config = dict(
    d_shared_expert=0,
    moe_layers=[3, 4, 5, 6, 7, 8, 9],
    router_score='sigmoid',
    normalize_top_k=False,
    routed_scale=1.0,
    balance_loss=0.00119,
    vocab_size=4002,
    norm_eps=1e-06,
    learning_rate=0.000546,
    beta2=0.98,
    max_seq_len=1024,
    dataset='wikipedia_en',
)
Below are experts of layer 5 (counted from 0) of a mixture-of-experts language model. Rows are named router (the router's row for the expert), gate (a neuron's input weights, with its number), up (a neuron's input weights, with its number) and show model dimensions 0-127. Each number is 128 + 32 x the weight over its row's rms, rounded and kept within 0 to 255. Numbers have three digits each.
After each expert's rows: a language model's description of what the expert responds to. This comes from a sample of Wikipedia text that the model never trained on.

# expert 4
router:186109097131124161185188127121092080161132135076162140160145129131133118143129161135223109162121120141107169108172135174148157122144058112071127083145162130144113141159128127060138185183162132108146086128120117063138151105134156114141122159107112144092199117096074128117132168174098096164154123137151158104101107127186161013118092154169140149125138117139170139158156132094123175087086
gate0:155072202138156126090068187087137139160172110202134103147106137142175087115133094123173150176132119164119120184093120113165151136134125133099141130101118097132142159094100141168065141095141124134120108099169071122156097141143122106198091147188119115205110154030176099039134144150097123179115121133118123136101123127075117095128097130142171130130123187140201156150034128131150163082139
up0:184118131243149135047105166041133145146150095164130138149093255115207129153123113133176130162117113123151124247095099100169125117146121200118123097078163100140188169036113120115064141092118128129121134119169123113157098084155112101142133107170175095181094203090137115118115193108126145182110114156158107137130130131118153132144167137122180108131077150128193174109121120047200132154138
gate1:094116129137118111197106113132131128063112135132110192106194148098129147092141139199129128135158122111084135106108117109146125128133123153129115112124131107035100110021117131132141099124102137084150141144128130165156139115152134133138165109075139110110164152108134085119132140101103137161160105029125126129080165123122110129102113107125123089131128129126105146127137143136102169217131
up1:120130133141088121142188158162136096092116129112127134072159142102126150130155161190134159190157152088005109057107150106116114089134086102139042097139143114065110128116134141110169076101118111043171139142139136127160152113148120132137135099113121078134121167165136092113143135114098150154121124057082170082104148133132127116132164096124103145137114036184089176147166132124061180219105
gate2:127130107112151049168111125154103116155168206118170126133187106146144117168109080154124142104059124169061102098131079126167122088128114173076130124148101136145163138106183105112090147122188127141134110129105134116104091231133130115144148145124120181162135098139125110127161187167238180186203136150134134124110127136154130138167150119102122110149150135080131066144097116176125087108097
up2:140117119094135101172106116144097054111161154118121124122140095115137137199096113164133158133065132168072120121129124130180151107160122125114156121127102135108134138098180169141084183144115128194131101110146130117095066255153103112161151153137139196137130126163122102148170176197208187160190167125129183077096127142164149137143133124123100115143174146112193129159092114189104097129127
Articles and possessive determiners opening a noun phrase, mostly the, a, his, their, its, plus a first capital letter beginning a proper name.

# expert 11
router:150109053140171122149150125106115075175147114118088128136137136102109142148076156163129134129122086081132097151121119151148134149131077133139130130078182113107120185118170138121063166143138154092112074152098000126210154105152177139096117086095101140157139149152135161127065144168150071103157082116161138118112127170137176032146145197136096152138132157140090122142172167143157160125140
gate0:138122202119141158151120130097098167194095144153072124112079114118131149121126140121120130129124129140108143139161246108179140171119174162128177136136102136139119155070126105093154114142122144099126148096131119163077105101178137142159077180172255062126125136125137123118122074145130119117084126137140127167146129092134120078102130139017127130127106123154108122101127097107127104162135
up0:110073136140127130151132125099151092138148189133103133153098101098100157074153107148081150145143101130128138120122174120154136084114144131129133135103131138135126105127146126092144133133140142066067124139129117126092126069186150133118061137148175118096146155103137108136092096130141094068092124152092156168108131075132131130124139139025060170183093127149123152139130095119110160144077
gate1:107109122152085091166146157121143051142152171142121128123172157127134128152118048128125113120140159090130095124077114181106142118135179114073105081139164155134195138110157128149072180064169202124106121108144106106070118129129161112113072122052096111244124083081121112122087133165145129156196150133137141141117088131149116124104133135128140046170171126165077085071154116099092133211160
up1:118105127138060120161159160152117128113145166146132114106142166127151109148111115090109072127124162112153134081083130222105198101149174083129123107183143185149123131101164165109102202059149136124120102119125116086087083144128127132123126120073127075166130053081108106088103140186130131127205164108148138169117107121145121136110110146105111086143213117127091104049146120123061124150130
gate2:121108105103148131185123129128137158136067130131157159150130125117130075107137116125123135142128148169158127128091127097130105133188140124138165160103090162171068125128123117139136139125138153117123139125141139153142022198141102135183171118131101080232126118090036129120132184095134085159130149132129143117124125132195130166113123182094079132110071092200122101040138133074148132068129
up2:135089096110127149153136090141189149118091127135134137112156105126144118114173097142083112124136164152155122143102113085110129147122135139122168144094126169160087110131121112163129139134127147165134127111141164188137049160138135127176153171131110086195087131063065112121173202111105121189140155179146122108113122085177126115110093200080142092106073109186131074000137155109166124126177
Bytes of Chinese, Cyrillic, Thai and other scripts, plus symbols, acronyms in parentheses, degree signs, e.g. 甄, PLRA, °.

# expert 10
router:142134132101121164138136177089147115131135097147167102143173134134146194113123099092182125070130114158077124143163108133133127122120072133095146127099173139168117111103159138075074144173173099133112167150163024132128071053091168091097105080121113193120151100048054119067177133126108056122209140180108144152127151111099167145164096144139105144128144160072149148166156084142141146119111
gate1:219124128066159060122113104169103070149146107130188153127123124128132134108134128159110124126133119132110166228147061092129124081203138087114112114185096128109099132114099096137121123090166195167127138095142130063149118130124214142155169163120170159116112124111134127112081102119112103192139141146161084095155161128132122129103099130136175111125087125137117130121134103132129246120206
up1:200118146134208100129076120141110091166132113128134140131126126116109135126138184136069087129129105133112158141136108134168147080155147114141119132132120106079069147123166127153109123072138189160107138090127128041145134129163164130139169135128169111146170119135140109083123050138128046217145178133137127045135154123209081129062053142136180072114053110159101061127136111125140223083237
gate2:166178081128075099126122082126148190182143180122133149173135127028167076160190126168035165128117152141141164138112097125152137120169131121132166169144164141099112152125134128098124094152075102129153092131115098096176122118124093127208099237162091137143128138153152139159090167133112143121166115174136140080137117117222136058126125160134158134075189162131113180161106177177111244098118
up2:145128099115086103138122097130119147168112125119124178146128134059145096183180124162044137108125153132145142107116159108133128128133117123131127210134179140116113155143123176099171044163124091107168131143103053120208128099170098107165059211134125129186190146171154128181113191124100219112187120131105125094129066132188155106127144149149161132062179229135122127174139178175115196124152
gate3:125135092077090164173124129137148093177110123129111095113239111101057121124190120095099114191143215124145133137101121149165156085068160133115070145135090118159112117132132173103102132139039113140167076159112096089117121103060181160129137142149110107118133129174117082097151170101122140096083048129130136129131184134127140131121150127131140130139157124025098071142137075131206130116130
up3:204165024131102112148116102130124083156148123128127075122194110115069121122154107091107139186099148063135108155130061125170162114127162133138127095162084122165099128116095143119128104139038147141196079129115088093106105160079246139132137198140100086104148137219161103108143132121137142120112036127128132113118140133109125121090182142124133143140130111059069030115142065182169132127119
Line breaks, section heading markers (==, ===), list dashes and sentence-ending periods that close lines in infoboxes, taxon entries and articles.

# expert 2
router:128087098133081139132197119057133116180143099180120171120139119097151119110157137146143146108151117152085156078098125138090158121135148147070133067065183097130102133089118133127123135107163141102137158105073010118146140126071193129134144145096135123082158068087147083097076140099141112136182105136167160110108098098112173115100143151150141139136093163173142121145107148119150148086107
gate0:167135142129066133107133085119128116144121092139126135124091154157075103138103083111124164140028124104156167098116143122108093166177133129147129098073126075132121138137157105161102121086110105150181143108140043131127142167166111087182129157127040157129129153110109096116136138124135105132218136178072096114134109156119076039111064111180101074109126123107170098116107127132140036131139
up0:209133146117038146128120090095147117153159121152167080132134095152109102122129119181111155157039121132129169088123122162106071124141111151159149120120141120136112131127110126195151102128171057124142122111138064102127113126132100116230128170105066173127143209135143117129128137126130171198162129128076138128102116211155117058114091131144140050129145146121195131099126178155125111151123
gate1:095140172130125126154160211117117167134193091015138124014156103150126173119151125102125119145155144122136120112128091122096125146177091201139143078130190097128120131130168085135130155128220110098129124100067064147080101087146129086080075119117129087144127111155142171150163114127189106119132105128083046090118129136115145183093118063121116095160073103143112057123143129175122122105099
up1:098136142184159080115195103128111175140151131044177151088158124112082181151163084123116130146152143168178109113137073128133127148220139162187160103116170096142143129114140110143156177120170140140129123101126103114095111107166150047063149138155123096107137106159136131130081122173128107149136090152111083118107135128132145127132142088128157088128126127190074127143150138168112111134113
gate2:127081112135093091110132147074242122085197136010116113131110060165120164168124116067137081100126097145103129090112052152123173125140167138150159113109114144163107100187099119129111123113101103149129133112086134070105187054102153114176098130113127137144121128129115162133121094102134168117105141131138083128104088171136128136096137184108134132166048163110113162110153187123137107106128
up2:125100107110142089118080164092222136172164127047061143107104098137116202185101162139149129071158127125129094122141077197126152124156141170176146108132050149150125091129130096191100095163124112130175155115137095075170168095143109143102063110107182125120138122100117137134118112118139146142113151093126065134135098163149128148153153145067115146113085098095143123131127162115160130151143
Middle fragments of Latinate words before a suffix such as -ing or -tion, e.g. confl-ic-t, produc, struc, offic, grou-ps.

# expert 12
router:150119108136123135212116148077112164129132167131127111075124132112176132073173137124144083134121074119075066121165125116120122159156113121138116109103139116196102146123200159085099147148209167113158122077116151102082086151092136114143111125184144146100071113113152171103153181109138142119139166102112116213136150098119124137161093113111067120200089171134110119140141199108180141157123
gate0:174124162130138131149117096207097115171142129125120128057192072179139189125125107094136114128115136142177151127167089117089111131155183161173100166108088211175116111139125132127098142077103077098136137150135124163142140117125078097121128130138069180100123080097129113151110113154153137088189116159121104152152139191184131127162031141119127158181135126111187110102120129146167078162164
up0:186108125128137121175130153165121084167043164118119145080148097204140199132130136129126140126152152153130130101128101103129150122196181127157102162126129174203153122137092112132060110125140087050186125159106125129086137135069113069122159128084056151093115101101129123117114139141090138100126091127056085166131164200163091148157117134128140098188151113115129182073114124115175115186160
gate1:146161127058095146125081150108165066153178129121146127135111151125083174162159120165127134082182173145101087149123146153141125154192141204121094094094169217101138028124159126139097150113184140129117050103119129127155130150165076163128119154155152117126099130143061131133162178145143108153134148116100162124062184141125125050136090139137057115142137171141135170101096132121127124132108
up1:151144119125088138129056125101163059174179117106119153149078126115100206114129139177116116060141167144073141164071123117140111126172113129135127118083143197099095132042133121095121107142125172131147057050151133118137155138161087103132102138143166086109109138130124092141152127157117098117133137130104202129099183130077112113135093134206049101138171181144110174090100130121137170139122
gate2:110211130130186093122181108078161134109203130125139154094085140140180135184164162128124052120132123121125120171127073129122121123116156111045132134139094095128122125147131134083128107126101140126136105137109070175087141057109131131076141139100125100155145078133079127173135155115155101127139144075140125101112148092143157074137133082155094101112071136112151128067150120134189134128129
up2:123152138152145116131184119097182134111135125119143136124103138101188106136161146142043064147146121106121072180191068114100130117110190121092157161099078132142134088150160145124114134119007195088116116131138086135084164092134126124105119143116148115112112096113106148148120146120157130129143130084175149113123174114125134081146144101130099121071126139057158209107185128130146127143116
Final suffix or whole-word ends of nouns and verbs right before of, to, in, e.g. shif-t, flow-ing, exp-anded, small, area.

# expert 5
router:198151150168173145135153165164093103189137140087157173077155152109131174136073183068184109128134118147119156120151172105169124110184092135153111133150129155159138114119176116128148072110101160105212095116091000173119133118173116082139098148166178121083152135131171123123145082132122117163146141132096185076151178119177124076137097176096137108159160120140087111129105144158135148188121
gate0:130139134144142122145066101104110080124146187110159166090112124165122147108131195123123091123095116165105135101145109115123175096133144235125140127148162126142103140111113068169156126123127079052136062151105089107155145134128144131091157081130131135103135122124188214139098122166097132088255120132187110110064123128126119108131146055221063105088085184122156133089199123136075140068125
up0:146216130153177083144078082118125094110122161097109155128118128169106153121114153145141150119113117164076155039116167088126130109150106189108122130131119134112136138112130082147138112138106087084122105141087094058133110135126124127096146098191138180093126134121126168115108127164110125095181146091165118127103098185137051162135157116195081051096091162089145085114156116151108180129133
gate1:121155040120155196191112170142115137070105074123164138126135118105157117123111145048102122121136121094153137150119151165131141132109139121145113154134129074187098142127100155113133189090107120162127130186152101150149132113074095141175186131158103109105084162101147125165075135137078096082128122083067057093167170165141137164093152145150121181142094128117134136121109126087123158128118
up1:152113062116143130166120170159117131137118110139158134136144122117138128109103138118126128138096116109147100128107131124159121138155110154121171141124157080175103146130160134113114233117106120129116118170137103150134108085117093166185156128158097116093070124059088124147047130135105136129131104100116032129189138148135129117148148150132102138122019128122123121061131151074161172149129
gate2:171117056135143122130093132123096109120106116115128196139110173144134174188121117132162155151122144179133106047073135110118129137146103131090160167120135120107125125102126132065108127051119101093238122183202082131133181026211098059155125138147113128110149088125144092184128130107134170174162182130119186125121128148128081138112084163137101174255183136077118106116190129119129103067174
up2:141078111137136129137134136169049128131110106076138163132114143127141163143122129171154168134102146132137070097112158127108092160188105138116160173098168134094110165090134131120075184097121137093189126131089099162099180103119107106127077139129109114115131062184113094120130144126148191183189146128075145120167035117106176105119090106129117172230140084066118099124149143163192125059150
Word-internal pieces inside longer technical or Latinate words, strongest in taxonomy lists, e.g. Gastropoda, Olympic, protest, elucidation.

# expert 9
router:170100110124143163149115147124168105156138132146153124097122154131129156144149125102160139148153135102116115163134119163169163122202138089133113083154146130145128130162122127114095119074112119114088101116103155172078100131141220180119139150138157084129150061108107088126126156127101143146157188110166161147122106140147157093115100193054135149182132174130155164046148142176146149128115
gate0:091124114112158068136127069117087118149115108142144080163206140140128136182143103087097147239090135128174168091072111137144103078106118186077134133161185123127153081116133150105144120146126127121123126132158120129112136109096133064031135136097122123150157125114104084126184141203127112126098134139137133127139063109143165095128182149175153106106191140119157110249121127119092136129132
up0:078062152105141108141106117136124087103098112206103141127199122126091126197113076129105163255146142074135116129107112140176078096126130168096125140180138123126121121121149173132158106135136075166106097168139128143132172105099100070058115124100151126136144184070096079108134101172128126111117075123151125145112126118195158124116139164182199125109203146112171102155128099094112163142102
gate1:124201119175138135116123128131127104125129129169112148085130118107117126129100137103139074168132062087169074064124234096079150116125121143105137156142108123064117127091132136130152132161112088131073122171066130097123131132124128121133072150165146136131098155054164126118114117177141119113163144248125148097136107215132094128148147142128049137176111104101188175034191138130169070108096
up1:122135078197139128154137085107093056133117151143109135143127097107109157126119143154148057165155099102148105056101216096151157116096119144112216134129127123078122151090116121133108094144079083129111119207084130102116167111121137094133084134141128117130113174089127104120104152120146095129135146236167115025133079217136121121134121142109086153135103097115141112123138131128149093130109
gate2:125147092142078159163099128124125135135147141141058096120152119098116145093108115127140134110143126032142076144229075102149165126185099150111106144174128126129104081044154191106099119140119128108089085133083126131143127163125125139126133124156175095095115132114073122169054171129080111132114132092116101068164131160079166124173145116128122075118106221098139072152136121145157131124115
up2:156163130060086148127110110131176127135140145120098105120143112118131149111143122066166115128127104080137066178250109058115179153125158125130134148142129127081149094102130150148093175083035108127166127157135128138122131181188125142101100085129163093115115168117036130168114181122039115150131161063124123119149144135072130145180143129128129086164082148057151119132113141145144122090126
Conjunctions and prepositions linking clauses or phrases mid-sentence, e.g. and, to, of, by, with, but.

# expert 7
router:174107112121181048139081135124134115131159106143157159103132119156134095138125109164123155150093108129136155141102065119148147116126163165138142162095138160144145184163130154184118140129132162114139062144146010132151145090111133109145130118136135150158112115111122105090156150081150098111129199100098152143016152134152080052169157181130166105140130122149158139093132094119173180114126
gate1:145130124161159150135109096085146117138090093076070151143098115151114165121127145135167117111110133119127163130145124143154148139111127169166124191118107158178120148112115140116087161155097116073134116128129129149096137113119143081158078131154115124129033100116143129153131147101133186112148165157154151112126124138112116141092121123065157204110168097134093150123126090139125132140062
up1:127146129102128191146131108094158089149114095062154125140106120162117139074190149135142128125134124154120112136200144126181126156117128135138107141081104144174075119116121122097101145142066139084168055135124126175093147114075122115134177119119077139065140139142131087127129112177170224118177123140104213100153102134187070153102121124113144143140113052128096184151098111161134151108106
gate2:122141084137029090133111079135141163150097190134088117120103117122131116128038127135120127139129093139174092123084154189092106146095120132145105174109068143132130114158172122128083133122093107102136141087085121093132104140140122176041145106105103140202117110071092113127119144141119105118169127153129122115182056095119123090045096199126156107095160149128137149199123145171131132198077
up2:131065130127032147168080132133141157181119145122094122126110139125096137101102167143152134142129086203152102137125132129092136154128150144143092149099118158147133119116114179132064112127087127134111088124087125122120135140139121225060104112111128138120117125116107126130081214134135081135127129139129110125157101113109116137130102161121128140125172130151146164142127107116133167178073
gate3:113127131126217129126151130094126070146123128121128121124138160130157148134119124143135125052109145138170109054069051096094130104099148146121087184144146126119129151124179090128128148108136129177130122111159145152090162120127164062157199172131117121099123135146150097178130179122158089126165090153131110077107139094126102112110089148111168066098097210131145117093113163135121182015103
up3:080166120130159108155117205129091097133132155106115121129133161114162110142143149113128094113142109134144124071111058086127131134098150155157125143125174199118113150138185152129118103112147121167162153135124112123129139105098162055137170165123153122100127111147177087130124134129095116136180118055088128102128100129166121130103121108083143092123140157107129125126042172165155186123067
Word pieces with s-sounds, often endings like es, us, is in place names and words, e.g. Zanesville, Massachusetts, States, Austria.

# expert 8
router:119086149136147104159068137112143153201122079176142109165087114140109167144178139101185109158123126143165139151165121151110145096117111122128148090142161135142149108123099152143125113166108097173157119109138075108059138099157118165101131065105141151128131090150137094127172145140167141062117171179122115172137158183089146089110099139173095094148131179096140087143124078125148172142164
gate0:141112129134105120161134146126146152209109148130162224127137129128130137151179116145132114135115182121120137132103106085133145129134142081166155109111142073125131169186118100149138103193148144112108145110133130146125061123122158143114106127123061206114177112139086144139134215138125104132139133145105217055117155129124116103131156126150153100116110118134129235120133101139103162109105
up0:133125121109112100148134146051152133185128146185109193090072103142133120194172092120132133150120178120120142130118142143151116112132141057145123113132106057139132131130096105162138115180154154091129197135131147103115060127150181120144114092108055165136166091141154141151132190137131104134122129160094140049120181079129126114134129124084188091071119139149131166141132104142106122129104
gate1:196169122095109149099126124132107126141152060123137126128085164126115126124144197147093129098114127125140099088133141116123093195092126146125122112164107140112124116125142106146157168138102120107153129067150118187117148120164123129109160132130130187103132128096131124188161139168078128133143144136179105144083130168130124101129104125077125123067147101127087129126030062149046071107062
up1:181156129101110120120140138117109144163112104118133082121086181136091141118110183114118108112138131133139120108128099123093131200116127142149120140154108166110112133133100131128142144153122099137199126039132121179118187119171108126125120081144128129103154146095143125166145190200116129132111132120122136128095163144139056112123133129103139152101098054130097133110062116139025100129102
gate2:159112127140106128128173108096205129166147146181173136119118123131140144133223069074086093115102086143122138126121124121126086142124147179140131113132180155137111073125139125201137220095162142110122137118168131131132113125184144069151102131160126172118122092098138158129151177107113091129215167121151130159128137128130147126122151079144142152139147131141103121025048187077114070105118
up2:162119147143115140082156087086208073171170167151185163095114146107147151134142110130063170161128116129099119123171130119172137115116147142113158077127136149141100101125144136121133244128115142121130158127167119147132129115127144161130136140123136126102125114064138115138194128125140071109215139156190097143116134164121210125114166117139135142161165151135107123060071173123121109117104
Sports squad and results tables: numbers, position codes (MF, FW, DF), club words, and Slavic name endings like ć, č, ovi.

# expert 3
router:120142153154120107148072166107100046170125148083111122126155109080118108095179167124144037173163084168091116123106107165123119105190101094180150114146134110167109099138162144121123103156144146094138036107191137073109130114085140122118105132180080124145134153093122097167128098181154138091111135072079106185116150147195101191154091118147136144172135154087154123143146117073166183147127
gate1:193074088123135136095169227145120120105153103156078085117209161113137130127044150138127129146100170152021182083124134050131125170123165104136112084125117166103089133120115151000077115101151080109130134139156117129097140200062145114130210135092122051139103129136125129086132128172139147199146140133123128143138122183137128118134052135094118098157116053124131091149188120130142114115174
up1:190081067101102167129141161125097112083143190140091086162172179074119128116102193119143101111123116188120139096120144091113152225087184133147151098156126143129084146135134133089076123133199128131097125144137130134119123197097159121119141087144103111162142082050128097093118110144134107109126155128101127151131154143136128119137064177144110125132111097118179108137171141169132129107124
gate2:193118118126137141235132122157125130188137154146159219128128190169130098124060116142165114093048144137147125129083159122127143108126108113135104123166074127123134071150132128083129109094131107156110095136124138132125132143148149127130130114112147119147137127138150113141202132186159122243128205142128051119146137124227086136130124129175152108136128130093108111132127120152202172152172
up2:239133112131116119201125120135143095121121139140172237092124192144129094143114149138151116107088137134123190138078116100158135138083128093156099162139087142086147113123095133124114131101119111140108118135117138117116153182195134087112125059115154167174162127118131115133131151131178186204131161150121071093113115151140107143129116116176123116102180128116119143125109091137169115159101
gate3:130180142112101072146131127101130093124126132107088110133124138121145126130120134074192134142144103120142139113132132137147114144115156134133129116158126173118129120123211137129101128124146140107119142124098125107075170153116121087103132094120125137196150128083136108127121199112138129112126077152138117160131139144121085114068094159130093151099134124088041125152088141128203100132133
up3:130110115154112138163120136063129130125120153106071118126108142137182126131126155075228166173155125128146077127120127136078154143088127123120048130103149230138114184124136157124057175119186147123095164082115108163127145117100110084128150130133135100149166140155130124162124194119136137125147129129145127149182117153128065077099098235128064150108108200119057158142123136151163058121133
Word-final pieces closing a name, often a given name before a surname or parenthesis, e.g. John, Takashi, Lindsey, Lam.

# expert 14
router:218128122119124100169139150111141154163091122101102122138137168159146176158129109072158082112142160066111104129161129170167158091193150134126126153120120146102099117171115169096125136113145106127106153106074073093065102095140186180114135108134133158143126099092075122129127168112150140130142139189134127179115103065179112062146149153126070144118130136135157183137175120156103120097136
gate0:105125135155120073167129130115118156141160125114120129174192121130178112109137128119150137077140079122086158130150143169131125127107152133165166061149104151138127125102184134165087071103128115144128117129122104144199122180157122171133126091120099094122128052125071112121151122159154138129126148119127134144131083128111157163130118114138100192113114114136084152118119130141127049132057
up0:128126132126132138150115087115111149062144171085110132120165053145151124043204151120161133082144171130058161159129125172079123136107114115215143122093135117129037169051163111178079099099127105126126104128148130106177122193136115175144158128134144132124079090094052121135180053195140121147123098171115130145129074121131113212035084103114104178112139124173101157107125123153128135094095
gate1:162126123131137129117063050073171130136129116126072116141123130088128123165153164165128139117097125069103114108113095057133131100106142126118208123184255148083046120095090214128136133097125132191137128095122145127143135173083092122178157064135112097131126128126133133127118138120118131129165109153080176147095121128147167126123119127149113179140113150144128154116169129102150138141125
up1:139164118122148121119078005171151148141124136112106084175109152130183121127154143091160150109094113096133068108107100123138172134129110152093128097177212096066069094138140131132165127086118112150128140082128134129182173191048135136144137122161141091115106120110092126145127132155133113131141094149129157132134151146123123128146140091137116185172117132140129158127153131138134205123137
gate2:116186127123125120108129227123132112113084124111078134118104091168126097241125130125211082080130068128107118141176063152169182131161136127135153121094047194121176184150106117098086089068131125134121096129160146128104137081195112174118105132105188154158039125126130134112129130142168129116111135093122118111043120164161044130115125126137099122140112089090129125134198108136128141099056
up2:130142098094148119123133147119128119057131064107122151102073059123143095138159091169167118147121081146058139164155065168153178160169130118131193165133170130103153122131128104122086095065150116088129124146143132091092072065202109156127090121000151200141020123109142200132150144150134140153103136076109118082121130138132128133105131109159111126120122090134120147105185160127157144105101
First one or two letters of a content word after the, a or and, e.g. tr-ichosclereid, pl-us, ex-tract, c-are, Comm.

# expert 6
router:152113100132123174151107135104137148125134125086166124134114147099151109119099145099117152117117133126088093111197127133177141126085062126138121074115111081128123103122116146090113127191160183152137085161108000105113072136146160125174117166151119075107157132153132101114142175116151113127166118115137106136134081120131172120159095097136144175105117118073086119053133129230090085159144
gate0:131137138093118104151163128126143119105125119118170097083174140140130134122012124166099125113166172159143133137120169130118143162098151127072101162134175113126137130177072155124117115106164128146074140106129133098128159110200094150135105123124132194188135120127050101094136214142114158084152175125138180127085218110128152152198076101113163042136120121171129105144132157155140092086110
up0:144097134110100096128145127112127148126120143135150058120126148121139148108066165097127088133172157152159175152116150187128160124136135143088139130128195103126128128210130136125121113120159164139110148129112102092134200132148118110151124105098150147212083118135107095070127179170120126117117137087122209124103170145127131144220060121128130114131147154132111099162146169098157127119126
gate1:232083113175125126153102082156134081162130078110101138161124101158124083128090088100165154131115124168110189140103109124184110129142141133143126129141091134127127054123130186123122113125169137130120144128154125106097127129128130146171136132212175143135081153122134118093136094118118134072158149112121114202088131175153093167132125151107070095140113148198093142140115114139128128108103
up1:200105143083121133151122088152123134132167060107111106144076144144125081135083060048143126117132105142212140124138132126135100151090135112164091138087110130151183056156103149075135146111183167123102146135134126122142134136170115119131099146130148128221115088098153131022117135112182111043156130113121130142096129180127107141120096124126111104141120126180058165093108130144078129103128
gate2:157129126126088133149094091144142083075089065101119130130088113122117109161089176133157091117136095177126127173149133137177129139112223165214120170122136149138130134223139107162091115118147126109151107119163120133125165136122103129150131036130132127147019120090073175124133087130175206124155203115156124157139071255141095130146073178100101130122122136077141082077166124146115105078092
up2:186098112121105137132085094173135094072094129154135128129118096129123130145116155094131132115180117179116132124144147082144142137119192118144131227118139176127107132165163107152124122090172120122171061092154164137128124134120102116179170058136136115138065123104092133124157113108138209123123255131126128122131056212124088097109132176141144133151125125084128094073187162143128071078094
Opening pieces of words, often prefixes, right after was, to, is or and, e.g. pri-manded, pre, appro, main-ly, wi-dely.